Weights of a small mixture-of-experts language model, trained from scratch on English Wikipedia.
Size: 11 layers, width 512, 168M parameters.
Experts: 48 experts in each of 5 layers, 448 tanh GELU neurons an expert, 2 picks a token, a softmax router.
Training: a variant of Muon for the experts, 1147M tokens, 4376 steps.
Below are experts of layer 3 (counted from 0) of a mixture-of-experts language model. Rows are named router (the router's row for the expert), down (a neuron's output weights, with its number) and show model dimensions 384-447. Each number is 50 + 15 x the weight over its row's rms, rounded and kept within 0 to 99.
Before each expert's rows: a language model's description of what the expert responds to. This comes from a sample of Wikipedia text that the model never trained on.

# expert 18
Function words and verbs. Pronouns, auxiliaries and copulas in running narrative, like was, is, he, it, been, had, plus -ly completing adverbs like evidently.
router:76 80 53 48 47 55 19 27 44 28 14 50 46 52 48 65 59 21 39 97 65 51 44 42 60 30 33 38 51 54 36 72 54 30 32 60 45 57 49 55 59 43 46 41 36 64 56 36 40 48 37 58 39 57 58 50 72 73 65 19 55 44 45 37
down0:73 55 58 36 56 58 47 48 58 50 74 48 72 39 73 53 32 66 29 67 48 73 49 55 63 55 42 65 32 56 71 59 44 56 63 54 41 71 60 66 51 27 65 49 41 21 72 45 58 64 54 69 35 52 74 13 48 47 40 44 54 42 31 30
down1:24 56 67 48 65 72 45 56 58 23 49 44 25 71 62 51 50 43 52 47 59 58 50 86 52 34 60 47 43 59 56 31 44 37 23 37 58 67 80 29 72 66 52 62 56 42 64 33 36 36 46 66 56 51 72 46 30 26 44 35 41 77 59 50
down2:46 34 47 41 62 78 21 94 53 51 79 69 61 59 31 40 52 47 51 63 64 57 45 83 55 40 50 68 55 16 53 47 83 58 70 41 46 69 27 63 23 48 56 42 53 43 48 53 76 68 59 75 68 48 65 57 70 50 71 40 48 51 33 53
down3:50 55 37 63 59 29 35 48 51 37 45 42 21 72 42 58 54 49 60 69 49 47 20 54 44 47 34 10 39 30 62 40 27 54 77 64 30 65 29 62 82 36 42 22 55 45 28 55 32 64 60 49 45 30 67 40 33 51 58 50 39 36 44 58
down4:57 64 27 28 08 46 41 25 58 42 50 35 52 68 60 76 56 57 60 36 43 64 61 73 46 62 61 70 30 47 41 78 42 23 70 35 63 36 53 50 15 37 64 59 45 43 43 68 70 64 59 80 40 43 40 38 56 46 28 49 64 39 30 55
down5:63 43 74 25 51 48 52 49 42 37 71 53 54 41 38 31 55 52 63 45 71 58 30 63 35 20 31 66 52 46 65 67 51 15 21 77 50 35 23 41 41 64 32 47 60 83 54 57 40 77 46 60 44 41 75 62 48 53 42 63 52 68 63 55
down6:57 57 52 57 23 33 57 79 39 57 32 45 28 47 39 47 47 43 49 94 31 65 37 34 60 45 43 65 50 66 50 37 21 53 33 57 19 39 46 19 49 82 59 37 78 64 37 58 28 40 69 73 45 63 26 28 33 52 39 46 62 66 69 53
down7:66 33 55 62 49 48 54 44 62 54 65 61 38 70 62 54 53 36 48 46 48 53 22 41 42 80 49 42 45 42 70 40 64 32 63 38 45 67 29 79 28 77 40 59 38 45 37 56 50 64 37 49 00 66 52 57 48 42 55 66 43 15 50 51
down8:52 63 72 43 72 48 41 68 56 60 57 55 54 37 44 46 99 43 34 55 50 53 50 57 68 40 63 35 38 48 65 57 52 37 46 48 48 51 50 56 41 54 47 66 50 30 49 12 55 32 59 30 51 51 52 38 23 62 48 35 59 27 12 39
down9:50 67 53 46 33 55 63 65 25 32 19 58 52 58 69 47 47 57 45 62 46 52 47 52 37 63 55 52 40 60 46 47 66 56 61 40 53 37 62 11 52 29 53 64 48 57 38 55 60 49 52 80 56 36 42 43 61 53 52 45 27 62 72 34
down10:60 47 37 30 35 58 51 49 47 38 48 50 87 47 42 61 44 52 27 29 41 40 57 51 53 49 55 52 39 62 48 38 44 49 42 56 47 31 29 54 45 33 27 34 53 45 25 44 52 67 41 32 26 45 49 55 47 37 49 50 32 61 51 59
down11:41 32 78 50 58 38 46 58 45 44 57 51 58 42 35 45 43 51 53 44 52 63 31 37 63 58 80 48 26 20 46 54 71 62 64 47 79 36 29 43 22 71 93 44 62 60 38 63 68 44 60 58 61 50 54 25 68 27 43 42 75 46 50 27
down12:39 30 55 39 51 55 70 69 38 31 54 48 65 31 33 41 57 27 50 29 42 56 53 53 71 53 61 49 12 39 38 26 34 64 41 47 57 37 49 44 52 59 58 70 85 47 65 53 52 43 47 46 42 76 25 40 38 51 22 33 62 48 38 55
down13:52 49 51 50 60 45 42 48 47 38 43 39 48 56 11 58 22 55 48 54 48 37 37 56 36 65 46 58 38 33 57 51 35 16 64 66 31 56 51 64 59 34 89 35 55 54 42 62 35 66 38 40 78 38 36 63 56 32 17 46 59 59 49 51
down14:37 76 43 31 82 26 54 68 45 53 65 57 68 36 56 50 31 63 43 44 50 67 40 56 50 36 72 20 59 75 64 45 38 50 72 68 75 76 62 78 24 65 23 58 26 66 50 55 65 64 49 40 38 52 83 40 36 55 41 13 62 36 53 53
down15:30 39 37 46 47 61 55 35 24 46 68 38 50 62 48 40 61 40 54 40 36 76 43 28 68 52 42 41 77 54 66 43 17 62 64 40 53 54 51 56 44 58 35 66 54 48 53 37 20 36 50 58 34 47 25 70 50 68 51 48 37 68 35 45

# expert 34
Quotes, plural s, numerals. Quotation marks around song and album titles, word-final s or es pieces, and Roman numerals like I, II, XIV after regnal names.
router:57 53 52 30 45 49 44 38 26 37 42 59 46 45 81 46 55 32 71 33 45 39 51 43 67 17 60 36 40 33 36 47 88 52 42 44 57 55 83 58 40 49 07 75 75 64 59 46 43 55 73 40 60 42 37 33 79 67 42 48 48 54 49 30
down0:57 41 79 70 56 56 55 42 44 59 51 45 67 30 54 30 47 41 53 46 71 55 73 17 66 68 51 20 42 56 32 37 34 62 52 48 58 88 53 57 31 53 15 25 60 53 42 56 66 60 41 53 60 50 15 46 57 50 35 61 51 38 34 51
down1:27 49 19 45 45 60 35 63 31 62 59 31 72 57 43 41 46 54 34 29 45 50 61 59 73 63 70 52 56 61 25 78 56 55 26 47 39 47 48 50 38 45 65 34 68 68 66 41 66 30 46 73 46 63 41 34 59 44 35 60 29 48 41 62
down2:63 30 50 68 31 72 59 47 37 61 34 30 52 54 40 24 74 65 39 34 66 41 61 72 53 69 49 62 45 22 73 58 33 51 26 43 26 73 48 10 29 60 42 21 59 39 49 65 43 68 61 44 57 34 45 30 19 61 38 47 41 50 41 43
down3:43 72 45 59 69 39 47 42 47 53 69 49 56 40 59 57 41 28 41 68 63 45 58 25 58 19 34 47 67 72 56 38 38 51 45 68 56 39 38 54 59 38 48 48 52 87 44 49 58 45 31 61 62 68 54 63 40 88 68 61 56 70 54 60
down4:44 48 43 52 43 10 34 61 48 47 56 31 55 53 52 41 32 87 26 41 48 56 33 45 31 50 41 28 58 41 44 54 48 54 55 32 43 62 73 37 54 51 63 66 35 55 56 30 69 33 65 54 46 45 44 27 46 69 64 42 57 60 76 45
down5:49 41 71 50 51 58 80 43 66 42 50 59 41 16 64 70 46 37 58 50 24 53 77 27 43 69 48 58 46 21 36 55 50 45 58 40 34 37 73 45 35 41 52 64 24 25 24 37 64 56 56 62 59 56 14 38 57 58 46 65 48 36 55 77
down6:50 53 55 47 63 33 46 79 39 37 33 51 73 50 43 56 52 40 56 54 77 52 41 71 28 47 61 38 73 43 56 45 39 33 11 40 27 62 37 51 68 45 62 49 56 45 48 54 29 36 55 63 43 44 58 51 81 49 29 42 45 19 59 46
down7:60 47 34 67 67 78 66 72 60 85 48 48 31 47 49 54 75 48 52 56 31 45 41 31 43 37 47 78 52 86 35 24 46 35 49 55 44 43 63 51 74 62 55 43 54 44 55 42 53 59 46 59 43 28 49 43 42 53 59 34 61 58 63 43
down8:80 36 50 71 24 34 75 66 29 88 42 40 61 52 42 66 22 62 50 40 66 37 48 60 49 52 50 61 40 12 58 41 00 49 52 65 57 71 82 30 76 59 80 45 50 45 41 40 50 70 37 56 39 46 56 71 37 58 63 47 23 46 62 46
down9:55 47 37 30 51 45 67 82 56 50 30 17 41 68 72 88 43 44 47 41 26 26 72 31 32 23 72 72 70 49 53 63 32 49 44 50 26 29 42 27 33 69 32 66 41 60 41 40 60 78 58 53 23 65 23 30 36 61 36 22 72 38 70 54
down10:81 57 32 54 55 42 62 26 61 63 75 85 71 39 50 45 36 11 80 52 46 26 41 55 44 21 87 31 56 41 69 50 67 47 34 24 36 72 45 56 67 51 39 47 31 46 45 51 62 45 71 52 37 38 61 51 70 39 34 47 44 55 49 38
down11:69 40 27 51 63 49 38 29 67 41 38 54 88 54 40 63 49 31 42 61 51 32 54 26 42 45 75 41 45 72 50 27 51 64 31 15 47 69 30 58 57 26 76 49 54 75 60 22 75 47 41 57 61 50 48 25 63 43 41 65 76 47 56 48
down12:44 38 73 47 32 42 41 59 45 49 50 82 64 41 43 61 55 78 48 37 52 46 54 76 43 69 35 85 56 53 69 61 60 51 63 66 61 47 66 51 42 75 47 44 33 33 32 42 30 29 52 41 79 42 52 75 53 56 45 58 37 53 33 73
down13:54 45 77 69 60 64 33 49 65 68 38 55 52 51 29 56 45 57 52 50 44 23 49 43 32 44 39 52 46 69 63 56 70 70 63 47 62 37 43 46 17 49 71 55 45 44 36 35 36 45 42 41 29 74 57 71 47 51 55 82 31 47 48 58
down14:31 46 34 37 71 68 25 63 49 54 65 51 52 76 62 53 65 30 28 52 44 25 55 62 34 35 59 52 48 38 81 62 67 63 44 25 86 49 58 55 76 60 49 55 75 45 36 60 68 48 48 53 49 49 58 43 39 50 33 69 39 43 48 24
down15:32 40 70 46 50 68 38 51 74 47 52 64 61 76 45 55 42 48 64 62 51 34 11 42 58 63 58 66 53 57 39 37 54 58 78 47 70 46 44 50 17 41 43 49 50 38 72 75 60 57 46 45 27 78 50 82 38 40 61 74 70 59 53 76

# expert 9
Prepositions and quantifiers. Function words opening a phrase, especially by, from and to in "founded by", "held from…to", plus two, between, only, including.
router:73 32 41 60 53 41 44 38 50 48 33 55 43 75 70 69 43 46 52 50 50 47 65 59 42 46 34 51 47 28 42 74 44 63 44 38 48 50 72 34 38 42 31 63 69 63 68 35 45 29 67 25 48 46 42 42 83 55 58 30 79 53 46 54
down0:42 71 30 59 55 45 56 73 49 64 66 54 37 31 62 35 46 45 70 59 66 44 56 31 25 46 64 57 67 58 68 57 77 68 45 77 61 82 27 69 41 60 49 41 50 40 61 48 49 37 35 67 53 57 30 41 41 54 50 55 39 57 47 52
down1:63 54 64 55 58 42 52 34 36 54 52 41 57 30 34 50 42 84 25 64 34 46 40 42 67 59 55 57 40 60 67 35 60 46 42 57 52 52 65 77 68 72 59 54 41 48 41 57 68 46 44 22 53 55 44 41 63 61 24 56 30 29 54 46
down2:42 74 38 84 43 36 46 72 51 34 29 39 56 69 52 35 39 42 21 39 42 72 20 24 32 52 37 56 36 77 58 56 44 49 67 46 50 31 81 41 61 47 48 54 43 51 34 60 62 34 54 72 54 37 60 49 52 26 49 29 57 50 44 49
down3:61 62 81 74 50 28 79 38 77 53 79 35 50 49 58 27 56 66 31 50 56 46 54 74 66 33 59 68 79 45 60 46 17 37 30 34 49 58 62 53 49 39 65 65 60 59 51 36 37 65 60 41 57 75 35 34 54 70 54 59 45 55 42 60
down4:71 47 68 72 20 30 74 36 58 67 15 32 34 47 53 60 50 51 46 78 41 34 51 45 33 48 69 92 40 54 46 69 55 66 53 59 53 71 39 45 64 62 53 50 34 61 50 59 59 54 53 39 52 61 42 63 57 49 41 44 48 43 39 37
down5:64 69 83 55 42 82 78 37 26 55 24 26 40 39 49 57 38 55 44 47 49 20 50 55 22 50 41 61 67 47 71 62 40 52 47 64 56 66 52 63 78 57 49 48 48 40 54 69 50 25 42 37 36 69 56 50 40 55 52 38 54 54 59 46
down6:62 45 65 33 84 61 22 53 44 52 36 79 61 57 49 50 57 26 75 71 58 80 35 39 76 40 58 40 40 72 59 62 37 39 50 66 23 41 50 25 48 41 26 71 65 28 50 68 32 48 21 64 35 36 45 54 40 55 48 36 58 35 15 48
down7:45 50 44 60 44 36 46 65 68 65 82 27 58 52 49 41 39 61 28 65 23 57 61 13 78 34 71 67 71 48 58 58 72 61 27 62 59 47 43 36 60 38 60 58 64 21 79 51 46 35 59 71 36 37 36 65 23 46 33 36 64 70 92 34
down8:34 32 21 61 14 44 35 48 53 61 30 60 37 51 57 20 30 58 47 43 51 54 41 46 28 46 50 47 76 37 31 41 62 63 39 43 63 73 50 78 43 10 47 51 41 67 26 42 30 40 51 43 50 24 31 40 84 61 79 34 72 24 56 79
down9:30 45 52 36 18 43 48 50 57 71 35 45 32 48 74 48 32 58 61 48 51 48 17 59 28 51 56 51 54 46 74 73 47 55 24 45 81 64 43 54 28 32 79 55 42 50 60 48 48 38 73 36 63 46 79 53 51 14 49 93 23 60 42 48
down10:55 35 58 62 54 65 85 51 55 42 63 50 27 60 29 45 24 50 46 51 41 34 71 48 54 52 58 44 32 81 38 45 54 54 68 22 35 05 26 44 40 43 45 44 40 59 63 53 46 55 39 34 51 47 51 29 32 57 46 51 45 54 41 35
down11:39 32 68 49 44 38 62 43 33 66 76 23 58 59 52 77 62 45 57 21 76 87 67 39 63 36 59 48 69 46 49 64 52 51 53 44 52 29 39 53 64 30 47 22 67 52 47 58 39 39 58 71 32 56 54 43 32 94 82 42 41 42 25 29
down12:58 76 70 50 73 57 24 28 44 41 56 54 66 95 51 41 52 49 88 63 27 32 85 59 55 34 72 46 30 42 76 59 84 25 46 52 61 39 68 54 59 24 24 50 55 24 52 48 56 31 38 52 33 40 84 53 33 52 54 46 52 61 10 45
down13:31 54 56 57 36 39 71 56 43 60 51 85 57 59 58 51 55 65 45 49 44 47 81 51 30 55 50 39 48 52 37 59 43 46 75 40 36 46 62 35 39 56 62 28 49 54 34 58 40 60 27 33 54 69 64 58 59 52 57 62 53 49 33 48
down14:70 55 63 42 93 33 39 38 23 37 53 89 54 49 43 70 54 48 40 64 28 53 73 30 49 55 20 40 48 56 50 56 38 45 48 24 53 62 21 77 51 55 58 71 56 49 28 71 35 33 51 53 30 56 51 35 61 58 30 22 43 71 61 63
down15:49 53 38 18 70 25 58 63 78 84 56 58 62 56 28 55 51 51 38 54 29 52 32 64 74 67 45 45 46 82 53 61 69 58 32 37 72 36 43 55 38 38 57 39 57 35 43 41 40 39 11 55 44 33 65 62 62 47 22 29 27 35 88 66